config = dict(
    router_score='sigmoid',
    normalize_top_k=True,
    routed_scale=1.0,
    router_cosine_scale=14.0,
    optimizer='adamw',
    beta2=0.95,
)
Below are experts of layer 2 (counted from 0) of a mixture-of-experts language model. Rows are named router (the router's row for the expert) and show model dimensions 0-127. Each number is 500 + 40 x the weight over its row's rms, rounded and kept within 0 to 999. Numbers have three digits each.
Before each expert's rows: a language model's description of what the expert responds to. This comes from a sample of Wikipedia text that the model never trained on.

# expert 46
It responds to: Mid-word pieces, infobox fields
router:441506546440503503509511494421481482500510529502565460451479447491539498538478554458561499555575595424445490523534508498492549416528540552481454476454433481442482488465492505532479488454506541468465442441477474459458436554519449579511513424454503491477512521550502475495503538486551494586561488535526411496528529490531501479461439488486496489502590540481487491502536546570462528479451

# expert 37
It responds to: Commas after numbers
router:445461434471527511545484468474474467513576512509523502513460449478473496419537481530551446515526558478507525521506488481451515514442518515498461484425451519450467511463512562469519451465577557493470485460475479474489499461601459508517506516555459495476450449597480474507508544547597546572505512528496430524469503543448479476460422487476465447603516523477459436533544503542532503571482

# expert 41
It responds to: Word-initial syllables
router:501559436466533468546446490440512470503490477497551513562490503492562527528497505533535475455554533498517508510502518529495501450445568492522441512466428500446565551403482452524551549491550561471516446460558489511493561561542433472483499523475509460442487500539523477477451554513543493591555536530481420577532522508449511448487479454473463511553574556508521426528554562515469489482475

# expert 35
It responds to: Music, film, career nouns
router:456533485466500515551513516428501522552501499434518495445491504471476520511532484538548415479478520481444519490468503534501529493480490511489409458466431479499555466451519529534477464437566537484503504444545466504530525548515448547592510472512531453441470521530527514491525463577527446557554506517492428563411498474525538480507362543452505526542531551571463445513509558548494496544471

# expert 0
It responds to: Conjunctions and word openings
router:479516505480481491533549460429582524454540507570480506548460455432509525521477467580536460450500563513466521451502478498426486498480511486487460532403455509424557545457493544440517493417519521512508517437555527465480436477514503560482491528470483468414445505514522500481449560541581496514492536556479415547503485454540452498521483450461440507527587517511480471499484467555544524486458

# expert 31
It responds to: Coordinating conjunctions
router:475501443476420532487464464464519497523520476529507471497462462437459453528502519555500472460508528506508514489503446491441499502450497548484473467447476483427547543458571450569483467478545540513486510426526477475484501507553500622450534463542520445405440518531482428479479529542541503602480507560503477478437512476500477490527457429434465526552497568510521404498506543548529540488456

# expert 58
It responds to: W pieces and war words
router:411475522486492463567542457503478477494525464503511478477500517507494564478492522506508485481503541491463435555503533539465525503488490507538480443467455541458541480472486495553541495463523527521543426417528469545447506483507508489514488467531565484441490529523472524478409556489582462609489471524518441555433542458527469538478416510436464559546586583508519475457520557585433509482519

# expert 60
It responds to: Word-final suffix pieces
router:393518471446503485530480462443478467462552491538567473477469534486510520508553520523476473474512563486517502540459496500467498507526459521457431541466449469428563503468503495537537456471529525520476466464479456489474445544554555560549485508510561466434459473508524541491452522437547521558492486555489421475422506520497467451459431492545496435526528543490529354532532555476476555508470

# expert 25
It responds to: Verbs after subject
router:422546491538434493497501540479465480510496525522510505493487432431463550556525451538557468549533553481465490524516494537496518471499508492440478496444491494396454492415496523495512512409552607440512463468573438433477521502514428523523487433475519453434483473540483479502479525471547490535530523546500430568502526457442436492447482530484501488498552552487513434493460510502438453437507

# expert 38
It responds to: Of, in and -th
router:428492488534516516506486499497495500494490486449479572429486525437463569610519494466525487505523561434488514479482462491451472489491522544470398509478408477390455516461491508506553481479527576464477472462541494517512467526521521545487548497489512510427474481525440484473496499557536526578502525516438447544493437469524536511559478501491506490627552500571502458455518490496526430522443

# expert 36
It responds to: Mid-word capitals and fragments
router:487478457460527452561446476489509520511499480474520514451511510499469530486472494547530538488564514475482481551502506499460483487498453517520408482446453483487544491456512514578493515481580585471481508384541543478447491520507502554482459555466509492456441518525565485591416545517571493540534482509436418493498562487491536441519418534519445519550605547519525426532542489478506522508506

# expert 63
It responds to: Periods and row ends
router:478504525462519534549502453478436496512528472520487525532474471529549561483529519469553462501504545483531531542458509494407486474462476534489482500463444499449495528477510502526531462456552570529476508393553523455464545535578439520488469504548475444399449457548500494505418552469565513592462479500424474573461526522449524502483482493428538472533543504574519419566509484495460484526510

# expert 29
It responds to: Film and writing vocabulary
router:422485511509480528557498525481493550536496539480487507498516568475432569568526476409498421531529501482461470489508519514452575532487501477485431529487416521467537531442493464533528496473533562471502473459589518493497538474573511519470500474535550473418443527588484506507477499515508538593575500471516405586524509466511513524512438488553477537559510559555507484529523500547492521552521

# expert 39
It responds to: Space before numbers
router:412552546520495489548547474482495485475526545521426482466436497472510482546459512527504454484512562462466451475486483490475535493450511562447404522458428560452503551481471492527521482513537493473554506424589508468492438480537493495450417503483515483448471478554521445487481553492518534515500517567412481552440530464460534543464468459479484451578604538479520453530517505539511491571509

# expert 6
It responds to: Sentence-ending periods
router:453454487437572479561488474472465510522518491498471487433489504530483572571545499483490487530492539497517511514461513496411517479510553551477401510461420473453470519455546476525502447511519558523538512350525490493499479476581412526459512556560511472444439533544456497485458542484509538541530461533491440543507538462456477491481476468472445495507506508461517448464476546585453455505497

# expert 27
It responds to: Table pipes, word endings
router:420533476507505526523523553434537532464549432506503452456448579495428564514503496498527495502482478472432538540532485539514499500467512544506494472417448548463512532463549442514469466471488524534476518411484495501495474569566505589504463483528531456424454485530453458517509507529540502558547570537460355509433558506497504443472476493428500470496556507484489499475531522521471487541520

# expert 56
It responds to: With and -ic endings
router:482479469507474546537498494423495529449514451476518464505528498460488514491543523458493423510534519450525489506553472516485470518470577462483435518442380542453430542447559532536423491454597556485464441419526549523526501497501485545523467540497553409423489490571477505517457528478521555542541518532496434583483541515462519503517433488504519530550535485494491481502518489509531566553523

# expert 5
It responds to: Short name fragments
router:451501553515487483473456453475475550476483510496532521491418471553482525540526504530506430480514560453485530514507476520441552531497521581478483538476436525428530518419505546488491505425511514569480523442552504461450501498508502587473533455461551429450518482571505506455456507497502500570530489503434353503412467443545458496533488501438477483483542552470503429507511526487475470521517

# expert 32
It responds to: Periods and score separators
router:476518480465584491564524480482487458489549479522515483522486492538428550547507490473606475497546553509461542490447497466433489520472556558494393465451449487406447495489568514480491491480532550546489498406525491475510494472563436542491481522523522468422428543544515481470435579482549538534535511528438473573529523484451498452511531464463436509487503507539510468533515550532485504472538

# expert 30
It responds to: Capital initials and headings
router:407448458503518499523532444466491546522515492492484511518467484522476571451543483543554463490506537474497507523534493486484466508546467557462464451474448554499495473463516514544452509426506562513447439528549480467522470536550437589511466490480520476478433535542477529468499589530570469582482522538488490501441525443489473522486422412552538481558598502496548426474456504515466470511430

# expert 1
It responds to: Non-English word interiors
router:431482450511532515550527496481481494531468542545492537512417524518506515519540507492506487465519500496501536459474493511472544473488504509504408524477406501408527473446457481501581467456509522505444450417487512497475450528538432571519541460540536461436437506561525498450426508543582528560499538512464473564462524455440444539505479464456487520488587586445525500468497518554468451484477

# expert 21
It responds to: Capitalized word starts
router:493505535491492505524556517429554507472531495471493492498495553468433586551532461563546421510480561487498540528480457460469521477456532559494451486499485568432513456441505536493479480449587557455451482435522531463465463504521471534547510565511512453481459491564473450455475543509538500606519471529400407508468531472463456533548469501479533513509544536565492436496496449536463501511475

# expert 33
It responds to: Verbs and mid-word pieces
router:482472530475497503533484486449517539462588497503549515484408491509476535458439471525547423508548512459440499468504539503483466478479554535518434520508454485470515482431480503559433525476512551560469485465532472483504485511579491560445442504487538484434491496588492466452461526485554537526457531522507386513511542447414533482558458473462440528540523585550555520526538507508454458444504

# expert 45
It responds to: Mid-name syllables
router:435518494462509551514557484503526502503490505571514507439511501438478540531490532519537452489573547421428544446461471538452536496491481496445438513437410565407536485450487524489533487481480482521515528437479494472489473493502468478470437490522490496433467476550486509507491483431579501582489501521460379580470445488475512497539465504505442436532548571544511495522504505481449435534512

# expert 10
It responds to: Opening parenthesis
router:431492527518468482527498483484450534529439452538494532464419540489529481538456513432512472437482546464477458487472492505455510501473526494461434487448414571457505549488505502520488546496524571516524519495510501474537532495520436513493440461514529478388489491526556546473459530480548514623470551532433449558449536455453447501497470493449532556522574552528544437505493537502477463535426

# expert 9
It responds to: Name-initial pieces
router:431460465485519439522493493433513501556456485474513553492514503525461542562533498560519415518550589463510538484469480490469462519440521575498469446502457551421569532416492483520474453444499517490470490489499499418514514508495438487498518548484563442448439529550459551463495512549540506585525492489469470580471481464530539465518482470494490515565609506504474475494536488559441461495453

# expert 55
It responds to: Word-initial capital pieces
router:414480492480493456553479497463551507540511459466538503521440476521433558501526460531476428476576548536514475475527525488450497509438518558452485474512429506378549454454545440552487527503521541521489459531548455498441455513535434469488475491510493443463468520567535503515489519483572452547528542487438434534420504412504447467499483514459499489567579513473499447485531493539453487502487

# expert 13
It responds to: Capitalized name pieces
router:419495487511505489556523541424535498492543531486533504428494457528469542542531452472534459531471563444517484561508493550473535522511508511498425525448474516443525503509576503458511484486496547551435488463571522505495430545517477492526470527470557502425456465551522463455515564475524528647531527512422415530476490508438532518529465492544433538558547524511485449560510526473464509510511

# expert 47
It responds to: Places and population
router:445496466513558452507530443427532457483465481597525413494496574482459593481513487499509465510505568467532480508510505486520514535510572514537382456503446534466485551471536514552469456472585516509472491441538474495503481539565453556495483442543558501462495545557491530499516539499532486576451515527484461545453478508475471483500434534500493513507566525460506445516559519597555527526496

# expert 49
It responds to: Role and kinship nouns
router:456501522501523552514531461430538478430496502562515570474482535526505501519527442508584430484495529453449566502475428547492492587496487552529455518491431517445506574410465484523487479515513552482559492394548451488489525561520531484555465500473540461418480480563491450505534560559494515576509496483486437553516528469514542457483467525517480518519598544541486484470488536485479503468516

# expert 51
It responds to: Name-final syllables
router:461558494458496454548478455439492447539515507575541448527473471464473547590496458549548416489522529478505561470544513554492514491549504517503442487430396519449497505437516507523492490506523532502440478504523516504457417486479493557500517541507566479413522538531495484472431545439523487526467590490472439541492551484453532476448433467472515484587590485516487521510506484465525454508482

# expert 34
It responds to: Mid-word Latinate pieces
router:448540425530512522524537446441577506535521494530563452514475505494493530519513493514521422440502567446535515450537459515486484537490491519478427531430462473429504507426516538548416443502526455497511518473500491467480482498562445547512496457534553447525462511581476451484515510557541515599498534465479416507459496466459495511445419485521451532530552494483510438496525538520507502548401

# expert 44
It responds to: Name-initial letters, Asian syllables
router:427474448491488483559472499495528490552528476483479480442501491486504520494547475505508403447504574507485544508519535536512537469475484533503467493456399488438498475516542443572485444470512622491499441478566519450478493456492430517472525467482501482479449504510434483523494499554571532576484559567447480526430559450493440527509445460446531490521566564549519440515528542494482517532455

# expert 11
It responds to: Mid-word syllables
router:433462524450513569544560455475494528488522455491537463438489448452512541495484529492471420506517578476516484473537474493474517500534463522449507480466457495428542542465504553490465503436529539468480454397541530424477502554528491514507512522519528506415418464589472515473510524527561459557523513496431396503499485493460500529568502473488462535515528513483443439566583515513487521461447

# expert 15
It responds to: Common prepositions
router:460506440454427495569507477501471557516483438515534534461477531445498521514520511449530529462548576506456534484478521483455527517484529518474415523497364484430483507481455470522478420446534577458507482484557458498520491531533541517476520530541536481462478485529450480498538508502567547539501553534460451509515536450468502476513402438488453536580559547457501453461555521576524497468487

# expert 4
It responds to: Word-ending age, infobox nouns
router:438495536498484513534486463441510471471473525557529456451446518440479548491543492453546454475545514493476528501492465452537500567443519527516421553503451450446531529493550492519548541384546613506512489416485494515437508528501479493481495444541538495529454563533525472478469504527525532591522495511457444537468494458507470474449446490530441457579549580506468442510486524533508549546473

# expert 57
It responds to: Election table punctuation
router:421534435547520499494524428476512485504513485535500524405480454462528515553550531516545449551506557504464536500497530501452535507485512543501486448460473468428521494449598473516445472409589512549456446498522484539525480480487479493442522442541497526475503501544498476476524527552587455541538515510424401493485510487425473451512445492458465495526591525535530431524535510518452487480458

# expert 14
It responds to: Mid-word pieces, Latinate words
router:418563464497518448511470475464493517500515560529502541553488476465503499540510494483483471464554577497568489513490518548483539464516538509450430483501397523444513493404530489545451471477525528531527468415515452531519519478514398514502463488442538468440468447584474501507510544528545535525491513577524431512462532506484549506507398442520504566476516530558523455467555525542512446542521

# expert 43
It responds to: Year and date digits
router:388548471508485465574553509544491528495460489531508549465504519494526537535464473574549474480521551472495514518475490474530561538481471530479499471514426531465536483436538530515524543477503520517556469390580514475502469607540465466474487491515510371427428460599479485501517520467554521538482515493498510482470537441485559515480412485504467557544524518509539451470521493521494492489463